Experts of a small language model.
Size: width 384, vocabulary 27588.
Experts: 64 experts in each of 6 layers, 496 SwiGLU neurons an expert, 2 picks a token, a softmax router.
Training: a variant of Muon for the experts, 6859 steps.
Below are experts of layer 2 (counted from 0) of a mixture-of-experts language model. Rows are named router (the router's row for the expert), gate (a neuron's input weights, with its number), up (a neuron's input weights, with its number) and show model dimensions 288-383. Each number is 128 + 32 x the weight over its row's rms, rounded and kept within 0 to 255. Numbers have three digits each.
After each expert's rows: a language model's description of what the expert responds to. This comes from a sample of Wikipedia text that the model never trained on.

# expert 55
router:090193172158149147136144147070110122169136136099125108138075079136155184140130053157162160142114133098094121150139124103156191098093143103119149124125170102158138140104155131117137108129162082147111084138115071082135154109088119157183144123134085146090137120104161163143111180186121116210
gate0:157138145172145083133123114152150103083114167089166129125113134116162112153173172128097126113136058079094134174146164149181139144109125106105098129165106094216143208078110106138115138161124131092072121186163135123101085193147124079087067156111132080138104161144131123113209140145074157171
up0:127128146130195112173096193146165111129109180136159109083166108131096093192112110125155180138133154105124123145144146099101116075057111102091126123144132171103101152206102132165124113139121107143089131135157114115086171117144139168152101155092136174091173180116109120110132151089179126136
What it handles: Line-initial hyphens, pipes and bullets opening infobox fields, list items and table rows, such as - Website:, - Order:, Clade.

# expert 62
router:160071107138093150128158119175170118117144110144121129157092141107133153126061130143148114101143174166147150142105132123145137115148194154120114124114130217123115088101105145127102111114145104121141145133165061096148122165122135117196132150045147122114177115103180139188111107136111168140
gate0:114142186126161106131142176195154107111138092074156145200086107144140097162129172108109172110137150155112129108117122061109160114199102086133164111165118114135137100128135084109103160117114150084106126090187159119138119160130109135116188157149097182116070059092119171157110126069129076142
up0:126115065160087166178139130118136179162152076135124095105134114128108148098085155138181143167088063127136137123091168130084113128126145138138099119117134139139126157120147154119187162124129132107153147175114142115151147149142146125124110078162144112113219173095153087108081103146130125068
What it handles: Determiners and possessives such as the, a, their, his, plus pipe separators in sports results and medal tables.

# expert 10
router:099119149084078141087148147136104128109118148100092083094156099176152160117083134171094081132139166099095108086131195083096170163088101135121128151121151110151144103148152162167120088142163090122083120097092080155113097131112078083144154117098133141101150132068141134118139082121196106108
gate0:108148090173144123135103099082156115081113113131081120116118093194107130110121122090160113150144137168157160100149123146154118180153081098080079108076122145149167133076118198095135078118137116109132132093181096170138106090083123138139147095151152195105135124163146168105099168158127136138
up0:073105197105135143157090122072153062064116171099102095086119087187123068107142089108158101155190123157181122134161155142136150075173125121082096086078143118129120140044130163139121088116179156150105115157144141148175128122061129077152131128147118139112093133147131184112107151141063170148
What it handles: Commas of every kind, after places, names, list items and digit groups, such as Moscow, Naples, 1,902, plus fused forms like ), and ",.

# expert 36
router:107111132105094116185104115136147161091147124142126095159118092131063217106130070119120105114108141084160119111144197165085107110160155153115111155121134156136072104106125201125119116131149128122159164112143078155056097092128118163170138131101103121087096130120112135068135202113106124201
gate0:134111177164134085142094135120141185107100115129141150120159105146162063127091118141156114139158139123122110099115193112169164155103134130143157156098129108117115108092106134111151087113130186105160127134127124155166089087154061099156174127150098170065136130184119095126099155159132129113
up0:115153115068116092098124121066235118133123138157115159117175187111129125156125178099155163077140127130127173165135081088087078118132148094180124077151101114094115117150172160138082127059123091188078061102215184120098181148152098136088131119161088110119173062138141167115126089143142115135
What it handles: Digits and symbols inside technical identifiers, chemical formulas, database codes and coordinates, such as mol^−1, 28.81667°N, CAS numbers.

# expert 9
router:113161120165132172161109096158156115132091141152101105133194126102092080166110163134078146130082145097156115148146129148126142108164157139197094133106124108130082141116146183137174131087104101103048120057122113170111130122164153165095122131074144148150090141179099121140147128090057139112
gate0:164076044180107124083130102121149126094129081134121137133107146160191178088130131133115144145186111066126125118090110112137087147138126125154123125125091097120135123116095125173148192092115110187181057078104118119137150038128091092139124100055105157113163141113174170141102077177151166122
up0:103148126162136142166114105161119098168133057115117171113065149123152208072151114094127179165143100126109199105170104153142137095098065100140102128135108090143103101125217100081123141152132146127120124184114180089117143125198071096118222106041151120140116109145120113159106128109156189176
What it handles: Quantifiers and number words after prepositions or articles, often before of or others, such as among many others, the two provinces, various.

# expert 30
router:145101146068126154130093172096169111133168193154149064099125157065051142122076142061089113099085122130113120089151094146103148119143135103090107106154163112155126161108115174145153123149089175125191182098153178074123160151150115147133133113089120085116156095097125109131101096132118087161
gate0:132078134151166150173105144140124122140124119135141171125150102123095098188144175194067097102114123156126059108154087127170133135156102109161122121150118180078141115114138138107093094093103171086138102180104104166100137157108102119209138115135190146076115202158152152082093150207128155193
up0:101141123081121097105160124120122103141130060119088124120108173131120173169114142092146187114119114208141108112093089123136172148127125103155167115095111147119117087075117137106077090124107178102142133118129190091128094092155146148120178101094115160156166151118146126131167134116164161169
What it handles: Middle or second pieces of multiword proper names after a place or first name, such as Vancouver Whitecaps, Ottawa Redblacks, Stock Exchange.

# expert 14
router:084146151067183150152141107108117179154141099175097194164070139100090118109199120073170168135137150131127139074109109137121119083069170084101154120166165117145137098087158132122137141185051141127118190093190109112147125152139191134167086091112153158174128124095124163134045098108153102189
gate0:113131203104168113134099095132124112152106145109154149150133098146159146108170078129136130155179117161125095109161098116127130146158160070130132140148112177092156121175177128051111046146076149176163107070132089128150102140082150084123136135132088160100142080190158172112096134107162209082
up0:161109085146117186109124143145175148162101189107096109121163114105099095109099133135122119176143147124088121135152103174148129136151151134144122109144170073131178124053111123154166152136191141078113177146101106131074144155185057128167142151163152111129117157127168127131189149173133157125
What it handles: Hyphens inside compounds and en dashes in scores and ranges, plus slashes and plus signs, as in haul-out, line-up, 6–4.

# expert 47
router:110125157104144102138099139127104160107134152152127118077127089147131185131169082158130143095144110099109104125132182157138097076109143061146118136101105132129212105079153096136107161192174113082084182095089128084096122151110105126126137128073176115102088157157163091147141135153114094121
gate0:092151110124137080165149122172085146102115106169093164142163088134141142127126177159087137129119112122147121127206102108174100064160145153149125187125141151109117170129103124102108141153146067133148058101208109150106120153031184123134137148084092075121068096134140128145125052180111094115
up0:095164102177186134177169123153130138108100122135081132070135022121101157127143166135046102133102128097154132118129156200133128114205079173133169138121114100108124149075098101097156175174099129110163119107138141160178121136112106123182128109063124137136142143108123155095105095173117131122
What it handles: Joining words linking items in lists or clauses, mostly and, also commas, or, but, and, as in day and night.

# expert 59
router:110159151170170107146062104134135112138166111078156151239135139119165149099140095121153103122142107080138142119132133069127139140176151100089144178164095136121152237090052105102174145160137115184124116199134140081149112079150158114135073114106126101173117102142143208115091156147108114148
gate0:153105127147184128076182102168087117159148143132104137125126095100153175105097160129112102148112117144120087075104135103112151121154125156117206151098140116127104103094074163134138165115153176179098144101138168146135146134185184151103146121088157207111091148121082160157140035181127116110
up0:105153063094085140127095065115168189127080111125090161110170125185160128155117099127076120158141105130168105162165215112154183167135097130111116193118103170129104175164135115118129116156177146160150203160167149099137114127138112123133113142124136143107132114137089122102132119128125119077
What it handles: Line breaks, dashes, colons and field labels in infobox and taxobox lists, such as Location, Born, Phylum, Coordinates, Website.

# expert 6
router:164083084087117092124106158112136147123142115101146106169168113110111081108081087104175137099098111112140105091122184128127159128127099142108153121141130157097132109186120179164108145103108086159174156074189120118154111091167093122153153141116147189145148114133068168157089107148152127196
gate0:150115143115142130155128160157125126145092200129123103133153045132171094087157162117149095112119142079117129130072122180139088066101157110175119087067119136173110100103126139091103186125074114122130102091136128126231147138106149109174140086118158133255193204182101055163097109119095095156
up0:141161145154122100141149141127121143138160144146169166112151134120133148092121123125157060088120126093136106118056120039164096055142165153137090064090149123146112075108092103152192204069162131157082114124142099151113130160101188109158139136099098107122188153101146141143131137165092090140
What it handles: Tokens inside wiki table rows such as pipes, digits, closing parentheses and name words like Road, Racing, MF, FW.

# expert 37
router:157164130142085203127174184141125136170149140120129115120143093123173133110185139159135065170158168097113127118161132158138129095144175113109121159100153149092094076166103069161132082122175111101093128113093078181165107164105085148116130129132166129161157182103134129119165113161147119100
gate0:124143113063084160105126098128056165072109138183145146098094142096133103106125128142135131099091153102145081061136108152129124089127135112181149129160122069145101160061086080116174147112152113128192134120193105151217149120119107147161079094121107070160083110193121089143111130135125160078
up0:186150136168116137143144152146116149165113155140187150145022163097102112121151127166141084168149123101078098112090097147114180159137125140139108115109157091163095137092104159183140137139143109147136089170093155129174152141089154157181109077167135147124071137132179120137153165138120175104
What it handles: Articles and determiners starting a noun phrase, often after a comma or at sentence start, such as a, the, The, This.

# expert 40
router:112143155167114130103184187189098135107110161154146092156102123135116118097084164126090117171156110143076142144065097116093153132163107145135143113191139111054107147172148103149134169107144138140090112177115163133162138146130118099139110145087115188154169116097132076122095116074143169123
gate0:139121126113092140091147196129149124127091126124190131116113152161123073152119122156122129176155136105083170136056142111151116114186084057087187160143166150093103158155151124073113130125127138165132093141108136131127156098161120084144122117130120121127123140145136169140070154076142149107
up0:091101087156150158111145061097152173141099137103126109171115116152122122126121141198111220206208127165133138122129178154140131144106116096061167129156145168134091137150166210112114139120107095186140073194143108117162132140068093148141165101100124147112104149134157128114101173129134154109
What it handles: Personal first names and some surnames or place names that begin a name, often after of, by or married, such as Thomas, William, Sarah.

# expert 16
router:170196081106172174148124100115126104152173153141090189104174111198158102076168190167088098145144170139128080110174143105120082137103115118155164122144107101100072130159114063158121135086126110080145102091122106149078140125112153142095137102059144149159152128116136130161113158170111161107
gate0:165147138148111115127119111099182178112152099088158147076057092106122109056181112150163207155127078113106145125102208144149139132119139131116148087121152133173209102115125180113103110114091160150116110082152106134136119168097103157065106129087172096125155141167083102131130099144108142136
up0:140121147144119109116069133090117126068099097157131124138113160109104127144132138141110191151180122105116172133081064157119067120099163111129148104146131163139070151164089126143139112129139160118128155136212168125110112128092155141164117161121112140121164132132134157143122137085129149098
What it handles: The prepositions of and in, sometimes for, on, during or within, after nouns and verbs, as in style of, lessons in, lived in.

# expert 35
router:075123136173124172070122186138139183143086177109103157119097103118157180104084078133100126115118092085160148086166150156117147079133064157112137124148110096129105103151138125152120152092137136135101141116104065182115119129092084078161166150064143103087165111143133144137175112094183148121
gate0:114129143151102184131191149081127158151108063121081125165079057123095082151162135137136198113140177109112070120189061164122157123171149125175176108095073088121158096171167093117193134128153066105139072142165107126138077132159094082069122157160107121190133128082132096083110157164146099154
up0:097137109158149165097153128081144138109104140081074150081124103173107121164148143157157210167100116110104117138129135128130149165121110154130147124154074150166150127149131108152139146122090127169132139156153143178131101088197172040136131147165128059193105103135088143151080135107088197077
What it handles: Digits of years, counts and percentages within sentences, especially the first digit after in, and, of, plus spelled-out numbers like six, twelve.

# expert 44
router:171121112155143133144132179107104122118137149115131065101102162156116137176084131114172133154115120091108077079120092182139112147164103117117147095165150130069143197086157174129172084104155131172131103164218172158130129154140150092093160118107115113123078135081133081128077104122140148099
gate0:119123163082171163093133156144119180071116099093114192095145087122170121168100116125124126142128095157168167163114063139085091163153182131119081154151126136143175108129160142044100117090165106085167141204147104166126113121148123137108120111204124091126129111084086170157094071160117107155
up0:184175152156137106176188140134160154180114145170142160104146118154143100110117169133123127116155092153062078147109148140111151130167123099133118089132128111144141175086090155148157149085144159115125146188121089125098092097107120150123119090134050180108107154191102161137183102114173091075
What it handles: Head nouns of institution and office names, such as University, Council, Ministry, House, Minister, often after United, National or Prime.

# expert 26
router:185127101120140144132094159148142123078120139115136151160175153099150075092127126115136184148099085109090135185150189140092137138164126131173162117171100176110139130148144114081151121140133137174082142104122147123179133102169176118151074096088133098115158124130134046078143164100115107176
gate0:176149070165169182134133168133110071186123053141140123096191134163193084138160114126093122146174090116060131120145154119106131130165136097135146091089178164092156148142054068072157086134168170138127171150158139151175101081117077122138090110143166132091075148203125131095110174106138083158
up0:169065130108120139154087124138124155077087136140096159143088113087067137124146063115141144122131145121148134159126133136102148110176116131163141121127183134080125154172087084145176139188140124063138070118114098139101117115056076105158117088117127096111075182163109140192078104188132123094
What it handles: Final word pieces of foreign names, places and Latin terms, such as -ia, -io, -ović, -ensis, as in Sarasota, Eredivisie.

# expert 54
router:105118148128181171142139097180109104154142103189183169097163160110091165156102189140131111093139089134159086117139186117104190154144167142113125156087089156176162093189168156169060070136147102057110169163111147143099110108084076141141107161122151122168108126139124138101159122122119147078
gate0:112081130179104096122094083133094117175147109205126145133111170114064146136099156169137184079137128081182139081068145158144103141127145068167181109162141129099175095105079064148168081160111110143119141098168083115141076105087135156111119149109175147115146139115156114109119158070147129032
up0:101114108107127105160185102125123167048119146086175124107096147132129129109077133131086157088155109070175133144126113122138180147152081121107158116118146165152121148103095118102168143113123098130147125105066108125183051117089107180088140101062180119137146161131180120151165179113119133062
What it handles: Conjunctions, relative pronouns and subject pronouns opening clauses in explanatory prose, such as that, as, which, who, it, than.

# expert 45
router:124110117139154112112152087121218102095099098118129177139116099139130139126119144138138058134051064139174136077135108092080154159112069199097146138114100148172100073173078125194166168103130106069204120112157070124109161170151149188125107140080076207168184121156138100138141095170184103129
gate0:132137158103151129168194145085099187127140123143129158085140065163158104140142163130094126168076139106087138240147105155101094143119116165148163116125136090192143112202086157141187142204087135150131174166152116149076095155211129111112143130104177143076152153141072134153092166121139119118
up0:090120132170148143097109127145172081153120094145100101109151170112158134124134100143122123077100139112125058159168137124122081133120108091136140116052139152140124189097097097121161111093171117117105051149188097088111138111098116140138154145112071073120089092190170146140125104106060115215
What it handles: The word the after prepositions like on, in, of, plus possessives and New in place names, such as on the other hand, Papua New Guinea.

# expert 0
router:153145106166159101153155104112140168163149148134168156131061171136098108086118148132142176103078108136102075121097110123184138126079166077156190161109090135194136109161160118185089087147081209097115072127143055173130163077092137120087138166099096128123103142051136187163102165179090105093
gate0:139189124167150138115109098146177085106160102129098117093119085111095110132116151108138032143105163087075152129078081074181133177127104095125105168154157090085078118118175112120110100157087161145189165122150101150139180055106100187181173181123110088137096134084128132176144132119097180130
up0:150093094188125139128067123099123156105125175164133116051153140090153121163177140149141135135101106130140113125080113132106141191153143087109149178119134110142125137113111114108106151136127082123162106099179103183090110183150144114122065154128118079141189112115094116123070100176105172075
What it handles: Function words introducing a verb or object after verbs and adjectives, chiefly infinitival to, plus for, by, into, not, would.

# expert 58
router:096127134094062150095168107147120135143152129187130134094158071108128174106108103150153120113093153100120081116103133115103143142099118147106078149083122148154047136087099171086107143121141117097148066075132109162072099187105091157110102119089178131107134135167184161139127151149109179085
gate0:144085134174105120140104102116075181127097119126115120141094146107146136080104141133116160139106167066109146107159139129186137121139172141100179140149124124113178125139116158105186119158072047127110146081121154135151094136089120154097144176108131191115139141116119060151145125130175133141
up0:119114147119087086112139069180132075114125167097105137066156069135107072115070069146147116160066118154146064103150075146136131129115140156154139173046152172124101126122055075186118172125184111121153141110101128135116134105169120130127124126124137177122150065170133123100128126129132183116
What it handles: The pipe separating cells in tables of sports results, election votes and statistics, plus semicolons and % ending a cell.

# expert 63
router:131129098133085191120118125145077099151116130117106094170169115108088130107092176080135175108111111142123156101129147193117115092116100128153128167225104120112138160117141128141086104190170160161108136113147201184164140095225158111126102106132158132136083153146159111144090152148125105115
gate0:159127073152162174091095128080070126119152071130159102123166138133079133169171146138135127124140144155171157153093124091146117095097076145129118143151149165150083179116134142141163136130139154143127086084131195152197098059095081146109152146086142121086153145088140105132107123132110123142
up0:189163128091134110156086104126122149126151115111121104103103138132096094130128120143178146133165128178127144143149134132146138141148121121198134105077175112120137145123126119177131119135147110187112146140187101092114127094117140091120145191124066124113117140115132143104165129156085140141
What it handles: Single capital letters and Roman numerals inside acronyms, hyphenated names and World War I, such as PG&E, Cap-Saint-Ignace, et al.

# expert 53
router:103092115152114106085142155138101151088126100139156160100086139154147143165086104084136126177088085138088167158098114121174144178123153181139197124133106159100127093126154166126186188118103108156156132188159133134135093063140154100095172137149152181119141151194101072143139092096124141115
gate0:108078124099087171117113118161099146156073160187088106112109128114115064130144190119104146078060139114125122099157069063149102148095123183086160125163087143127225078125118144109144143121117111121074155154226080127117127076144106124073156168136109081138116149130145110141089137114152118134
up0:125077085118112095150125131129143115141181151097161180127141110123170143147147171153137135164160119144126119150115047130144087155107141116156131165122109116150134166135075121147101134100088099116175117143132132103119111130163133093092097145119096113142070134149187155108153133142112130172
What it handles: General nouns after prepositions like in, to or of, such as power, fire, water, size, existence, school, often ending a phrase.

# expert 56
router:105069141102088114143126127135129106125141089088104117087106135071174083152085069105169142140182098109118117127131105109099161128121125174121099066071090172113114127120149138135117154113109097140182150096131163069139166153113082144119170105150148093138175113123106110146114077149129149153
gate0:074074160137141123170094089116147192089181100095130099099137145066131129142131174134126171072133167146146148135075086165130131181057153132104118101110142116190121112114146116184138144076141144098123131172173132112108158091114122131094143136087187138120151087162125147113120160149098132147
up0:141166089178085153152199131205112135105112069119144104148108156120166122169113138099121092108105072096149091119079128160148169096158125152196129120147141116134073114080097151135088129147104133134082139115170133180198085090114099100150140098107146100167121112128121140170142140150152146141
What it handles: Singular common nouns right after the, a, his or an ordinal, often sports or media terms, such as season, game, deal, role.

# expert 39
router:111059093155143128066107078134135152115095110102101082153085164070165161114136122116108098052063167127165158127150152068133153151084176149101179197115081145153128075143102129178133119092180107153061149065154054142151167081123105171160142181100151148087121111105162146151137142129152164168
gate0:078091126154157149137083129138187093102141162192167174113143156086133089082065130162142121195100109175100157108133101206081104161139147125190137087154169114134165132096131178207112119123131167130184184115148163146185143124135141165106094160150134124095104054129128166116111120152127137066
up0:183103025116113189122099091180097116111088161125148146157140129105129145150134129130151148087144158183126113110095099144124158133173079159127134028142116125122150142100141103203111114150145138149158166126194135167150175123188117143140170092140102109058142121111104130137127122175113086178
What it handles: Spaces and digits opening a number in measurements, ages, years and table cells, such as listed weight 214 lb, age of 101, 1948.

# expert 23
router:139136114119158147098108114103146067118158149156157155176172171111126155120111080067176097096103083175136166133118109136114162114080181154151177095158192099148200111152146115102116134123140112132160126099126194124135177120162198110109124116184089097089144160081099123140149141147130083092
gate0:145139114158117123116155132145168102126072170119152128127186086139157061174098103091074201146122122110061166091061130128149096082146149114122110088132128153142168130123092121135060159141156133088152120130160135174126131142152121170111074103112125143124063089115148144118109155099133159115
up0:156128108122109128115141109100098170171104122126154143151133135170119122152158092118145128096148131103108131122113125165158127150143142119153148125055132168080142085115109185101042128185161157145127181138084143102076144123176108117126085078056122177132137117083139075160075175132102122067
What it handles: Middle and final word pieces of proper names, places and surnames, such as -al, -ington, -field, -ton, as in Killaloe, Gornal.

# expert 34
router:154126102121124124183121102111088147136122164112087107116083144129137114092101117138149139105158108175097126090174155136147160091115191146129171133104138157185099105152117149123125107136110153100108161162100061121096062115144154113079129158074167135089172106104144176097057140128135128144
gate0:156150080193113098135162117081140101101145120091180116119141137125116123147125214158152105163079104153154146161158159138124120106105129074092146175100145111141159121119151088102192194167123155161126112121175032087141132118150177065140125173141164121144103116069097108158119143159090066093
up0:081100139142086152138130143190193115139132105150189131192121182148185130203194115094168105168201145168196164118114127100169086153117063128135132062086128149136150149105142092119171181155157077124124139132123101150124133122114160210142133084093093089123133145144119113223164121099106145119
What it handles: Colons after infobox field names like Born:, Genera:, Year:, Tribe:, plus semicolons, dashes, and "including" that introduce lists.

# expert 11
router:097164177097093090087151143168093155147098155111159135081138080146152147170111089140143176088139115075137071159177155127156172170146079157082126112160130097096103082168140111172097136068189100120134085056089092127080120140114079142182165204115134115125116103093170144132160105099114154139
gate0:211099146095131146110086094123149116097100153137128141156128075139114079091089130153106150128120134129174075144098100167112208124126086137158139146153066111090106127120138104099157125127140098134112110115132174170116184184066160100130135149190108119122147067083058166100101203174105172134
up0:131108110186127107111121077122112178190156109165094086140155141175173058126155107102104115161158124148090122066077159104100093131147122126102098104099139117115140172184153155139116124191086115060145169160140095112076143094175107125145147176112095133080165139181175109139150101162137114149
What it handles: First digit of day numbers and table cells, especially 1 or 2 after a line break or pipe in sports results, as in 12 December, 23.

# expert 19
router:175170132103118126110102126120110103098187198129173160129104140106142127122131167075153147173139123140121192169117119140120084118147091135143106141123121141173165095111113111162151129105125147128181100138172150145185143126145151224122084115169064104163125134154095124139121150147201112123
gate0:169182145167148102141155123137146104122095101146159071229094155086085169154126110128119091114096187110103115191128051101186121170142127139170066092162128170131209106133090071098170129144064118065120126158076124178135133129172168086191155082128162079212145086125090117124152093205146143115
up0:139051095133155093148108074130160144064105169086086100189134110160146159097090134126150038174127097155116076135141137097192131139114149093163118153145102140100169136144137136117130149151127128132176092122100104130131184158203185103116092103106104127139147162104096121141097143097133176143
What it handles: Short vowel or letter pieces right after an opening capital in titles, headings and foreign names, such as P-i-eces, P-io, S-eat-tle.

# expert 48
router:125155139129101103091162153133130157169089152135126192069157152064125141119088094157084109121121164109144141089158178163109152118100091161167039095149095088108138108142164126101094101111109126069111141099083140126081126108090058164159177114088101107164125102130144148117154094113111123107
gate0:100111096153107080125064038193080144144162127119151160128152165192133134164162121126127183103086090069147126200142143142162112146112165086146124100042137121120154125150143080134139114141145152103194094129126198150152121141081106117125110150095121139127150126089103122106071155120123111154
up0:124153097181129112149082157191128126076140117101166121142124139141138137144124067168143104065123181104179116071120101150163105119173185100121106163072130101188110145106126136134144116157132130121099123132083137139090209174088070116151136159146161164143143137097114127118112198125115139148
What it handles: Inner digits of four-digit years and seasons, such as the 0 in 2005–06 or the 5 in 1954, in biographies and stats tables.

# expert 2
router:131065145110122102112158114098138170088098068119107063132146128120109182193113154120101132137131052134158159146120085108096142179111103184100131083128190106073132128110094088160112075105146102159104122135153155065111096175128152104133080108139110117169085108121126127109094094081148077098
gate0:145193129067160185122090128121192100124104106174107136168138121089159099189139152116121162153097097133128141180075152188153106167114167089071127120105115141143152058158144169147161144055119096154100101114156148184160119160154140105114129153147140158133128079144115123108178119098100089180
up0:141096174178077126172189162124104127107182123083205124123131127185107121115126139126112083162146134163157098110124092070123115183110109174130154166087117121122112198118124151072169173157158101151139087100103094123181092133075134102106111078085158101094098146164118104117111143081150133159
What it handles: Month names in dates, mostly after on, a day number or In, as in born on February 4, 25 October 2003, 18 September.

# expert 17
router:141123087076066180158129168137124181158091130126139071108164133171069051152142153088077108116139147117070113121136159111080175128100088137091096083116170139149126175164141154197142192158109185129169133096105159086137130147177127153144161167152141135188120073135128134166065085101149158110
gate0:129125095096141120115101086111139156226112153187163168131163189085155139127136108104141180106115135156078138176107153093168156162113140111224112174186138196108118158099133138155148157155112139078109196126135147148152154161137173194113156165170179020149118138190154155119159147115084137094
up0:124162138093110078163075111124160104183114154184118152070154130074142096128106111150144183167148081214181174122120068139171178149113169130165138121161145168075109110162069159139147157096116115071061154074108106204136139175142180140113201137155122108108118099123083123167107175163128100102
What it handles: Single capital letter starting a surname or place name after a first name or pipe, such as B in Balsemao, H in Homan.

# expert 12
router:144130064088112074179113121096140130097158103094074107093123096061082100139089124121126134127108082105084104126107154114161151135094173109119170123128116155093169167094086196168175198091132113151185134127184101133095136140137164122105161122131108154089116138163127089151154106161163100103
gate0:137098088115127137119075110115137119171170101133137079095073051154153123095109129131172118122097091117087090107124185106182124090155112167130115073171096156076146135126096166153146176116114134114163141130137133127136044092104141125102097132114088143150081119129143106105150115168116179104
up0:109190157131136065156110123162116148154065101114164108150163134134069152146174077115159152096162139155166097113123115108127132070180199173128071192104114123166131167063139128172148145183176160072178120165126099151119157163153122142132155133157195141098165124086140176162103127125154121119
What it handles: Capitalized nouns naming leagues, teams and institutions in sports and biography text, such as League, Division, Cup, Club, University.

# expert 52
router:183182107068129148119142094081175129178147131102106069173120135083164192118146163123097109174152143120075130166127134088105133133108142160130119140121104200115139081187126187095124158096100143136071168095097156136192156159094085118153069185117170110088169096154122143180142127125113099102
gate0:106086148115149127142143193103108129156111152184174119110106067145103148152113091144158094074063126126083151154155127131151126179129194188138083113151158147149131120145110148138127128149141114120167131130152079101118125122085216169214097087144160125095108120120073205171127203129096100082
up0:115093126160084122121118079152151141122094112098077100083130160118122102102090061139145196117105117160104159222087121153122186150092154110066150110147153119161125214167106159129059069157135125150206154122095171115161086090088117123162114081148104082147139133100193129155161049117141109104
What it handles: Single digits inside numbers in tables, coordinates and statistics, especially 0, plus unit words such as km, mm, kg, million and %.

# expert 31
router:083143150122078132072170155087158162126121156159113143101075100154103178041183063136149116107150135076161172073127164151092179154113142156104114142117078115157064084133150107172093125120163058113154171085130089155102124112112130124125161207085097072113096117108122156138158104127105136154
gate0:118119160105110156138091079110058118161157098111092125172143160131141111128103077161156123073104097112119115110128174056119121164100081063131067139169089073087100138173096125132148105108071148097117194143109124130121126129108103175138120108149124119211116103085090133143128073166087162193
up0:132099091178128091164141138131169136109098147204141114135136123111087122134086172106110134140092202096075146159161046183137103132115116128146160119113157208136146137075166105112197091143091129147129071097111158139175157103120160148098125136106134138086153152115189096113115131079150118053
What it handles: Spaces and digits in sports and election statistics tables between pipes or semicolons, such as appearance counts 0, 1 and vote totals.

# expert 42
router:161075108073087166173149124133112081170125121134090122069145094145106173103074134153156129092117162119169084118123125163140149083132079149113141132118122134125100123129110198106101198091160134168128073064097067166138067154105085073148087170140135153095088105107120075175137110141118102121
gate0:102125142061114103124099092128142129136144126126173118128128163155118126087109119135152071105106131089143150087089166163095094133066105136143129131086212106082137165108097134129120064142110093135104063179156078171157097098096083119071102119146073145159062111116107138094110041152093125166
up0:127128075142157148160126088082113177055117104152134116143149139125165164094172156130127127082176094083162093085122160135122106146053115138150165100144146177158098185141074116100148163141053072144100169169162220104105184125110112171104086120153163134165122117119127176086111112178106135113
What it handles: The pipe separator ending a table cell after a name, number or party, plus some semicolons and slashes between items.

# expert 32
router:093190162135133125106153155173122164123101213086143147043132099137122136200113137144134081137138143123141136149152158060172142180109098127169151152110131114131075099155196096150112091119133160095166180135169105118131116191119107087156121131142164168090070100161170106145136148148097174095
gate0:132169115161097071171077136186128136213103155163196093095106116119138130205129143078166133108118084124101109142072174159128153161087124112127126077155115093126156120143122145128119109168128103197099133152089142085136146159112187150163105155078179168135120140072162162192116128116139165136
up0:163078042124054121107084187104111082102078129123151139093074105092136191177165078144119115107132105135112148121130134092109156170109109158141183118087121176128088081130094056159113071185163172116099134152132147092157111120125155149134103149112158095126105086152176144092173114152132145163
What it handles: Prepositions following a verb, participle or noun in prose, such as with, on, by, at, from, as in criticized for, released by.

# expert 20
router:109192132076123126143142123180115138049084121118141136139120169134134109157135086141148158141087188190147181162149126141079156164153179107089134117096123140123074112181125114058120145100131127194156131133156177124103094150121109134125159127132144133133168127175172121165122116083080150064
gate0:143135113128128131167162143137151153139157205080126132072096144147120168134128153099129124164152138160094123208092127108128168111124121114160145150157153153162124151080077081137107155120102138173133189135148174071122085140122152198091129122107168113130129113141075101102082085096099197132
up0:116123076161089114177119163159124122161100013123142092117164118195102164126170145118122171142155131170162066175137117119125144121132099126143158209194109150129119120154150108158109128132170125133111099135189056141085127113091185157033124164137154095147128092126137123141047125119096099153
What it handles: Past-tense verbs, participles and -ed endings after was, he or to in narrative prose, such as announced, built, ousted, named.

# expert 8
router:153092116153107151136158156144155143112145134151110152125059108105164112140119106061056112160096092164112162074119139086134170124108087071132102142105131153119155124164182180120168170168060161134129140109134157121152117087164098128128089147088126144146166073112150108136087128149171169138
gate0:160131167131108083159115117155129142115145166170061136105099081145179123175134181163100080115161090156171080132069107158165175139111115133113117133102132070141166141141104077092156119122228124178127151135157140107088146166139110134126153098142051090086174122112166162146135120120153165141
up0:154082124119123145140196120129156148113108074128136103206077117150120171118162129133098110090160122117112167194091133068144148076165090157209099132138078088128129093125173126062094101136115111067097080148132120178119144121092128163136141143137154147108206069158189141186118156112094124158
What it handles: First piece of a split proper name, often a capitalised fragment starting a surname or place name, such as Lac(ey), Coc(ona), Af(andiyeva).

# expert 25
router:143121139145171162151108203114127122095172168088141136086119142174050059124133093035135141100130063104090098088132108098133123186116123118089165173163141110150181176129149096141136133111132170183159107153140080107129108070101138136119133099151154090175095140137149115130116168131119076144
gate0:180150096157173105107110149100125117181123159138117151140119071118069124142148166133173114109100167135118161177107093134166121121095202146124146184135159104168129145133138100158115121136168165081142063107145105135136177188146094157126135142204123066151104163174156143132113175096097125157
up0:103140134096183181087148093132158095094128138136135135151079171151110192075120140111197108201081101119124146110103127139090182156108093074124105155101135124107171068124151176000093128142096184104130030071136084078155132141093113124113131114129131090133135143106130194117130123112121132120
What it handles: Byte pieces of Thai, Cyrillic, CJK and accented script, plus York and Angeles after New and Los, such as Pr-ä-sidial.

# expert 13
router:157131120117094134131133148071108120085154151149148156165163165172090128090162063042154138126118089092129178118126087157127154071119075126180153133184148097133134095110109104133108187180094109150169162133113151129098117099126185097117096188195112149114155138086137138145121145121114083094
gate0:156137166173111096089147139137159184130106131079193118017111142121131145111155128116183192127187099174147166147116094103124137159175137144149205126165142089102111110106106075106150121118102174117084094153176111128165171110064137176112139109146095159170069112103121093162107123101180110087
up0:151068127136146130132149161204090129154097072123108089081137155135127145166139129131073148114137116163171084128109096168159138124146145095095096153149156201090163091124153146144211142145059123089130117099088196179120159136121115112156068137095158090108158179161156134115081087149113109139
What it handles: Middle and final pieces of personal and place names, often Slavic, Arabic or Spanish, such as Jar-oslav, Kir-ill, Gol-an, Hij-azi.

# expert 18
router:073119194105092106133110161131109162167084192072083141094082124155141158127121128163100145069151128096135156139146133139112130084107122175088111111137073097062065135157113119133086079074172113116076140052093098167121163123116059110147158121107148102080097147134095129177161070084143193155
gate0:107137144166118118144181142175049148142129105153084136096126113150107113159077169114133099136108157097095093170088180169147118129071154109193125132141114136146116063054141142125066104150078181131110106133106156072148104124172162070071118087166113100134155148116169153096072125148141087108
up0:117078177189095192104167178133091117142103150135107090134179081149087116049101167116134133154125134135152116197135156112128084075100150090113152155112107044101116073050177177118091139151117151123122105120142153131112115118095132146127138120200113059088157127147134112134134157117082114100
What it handles: The bare space token just before a number, after a table pipe, comma or preposition, as in Highway 5, the 1988.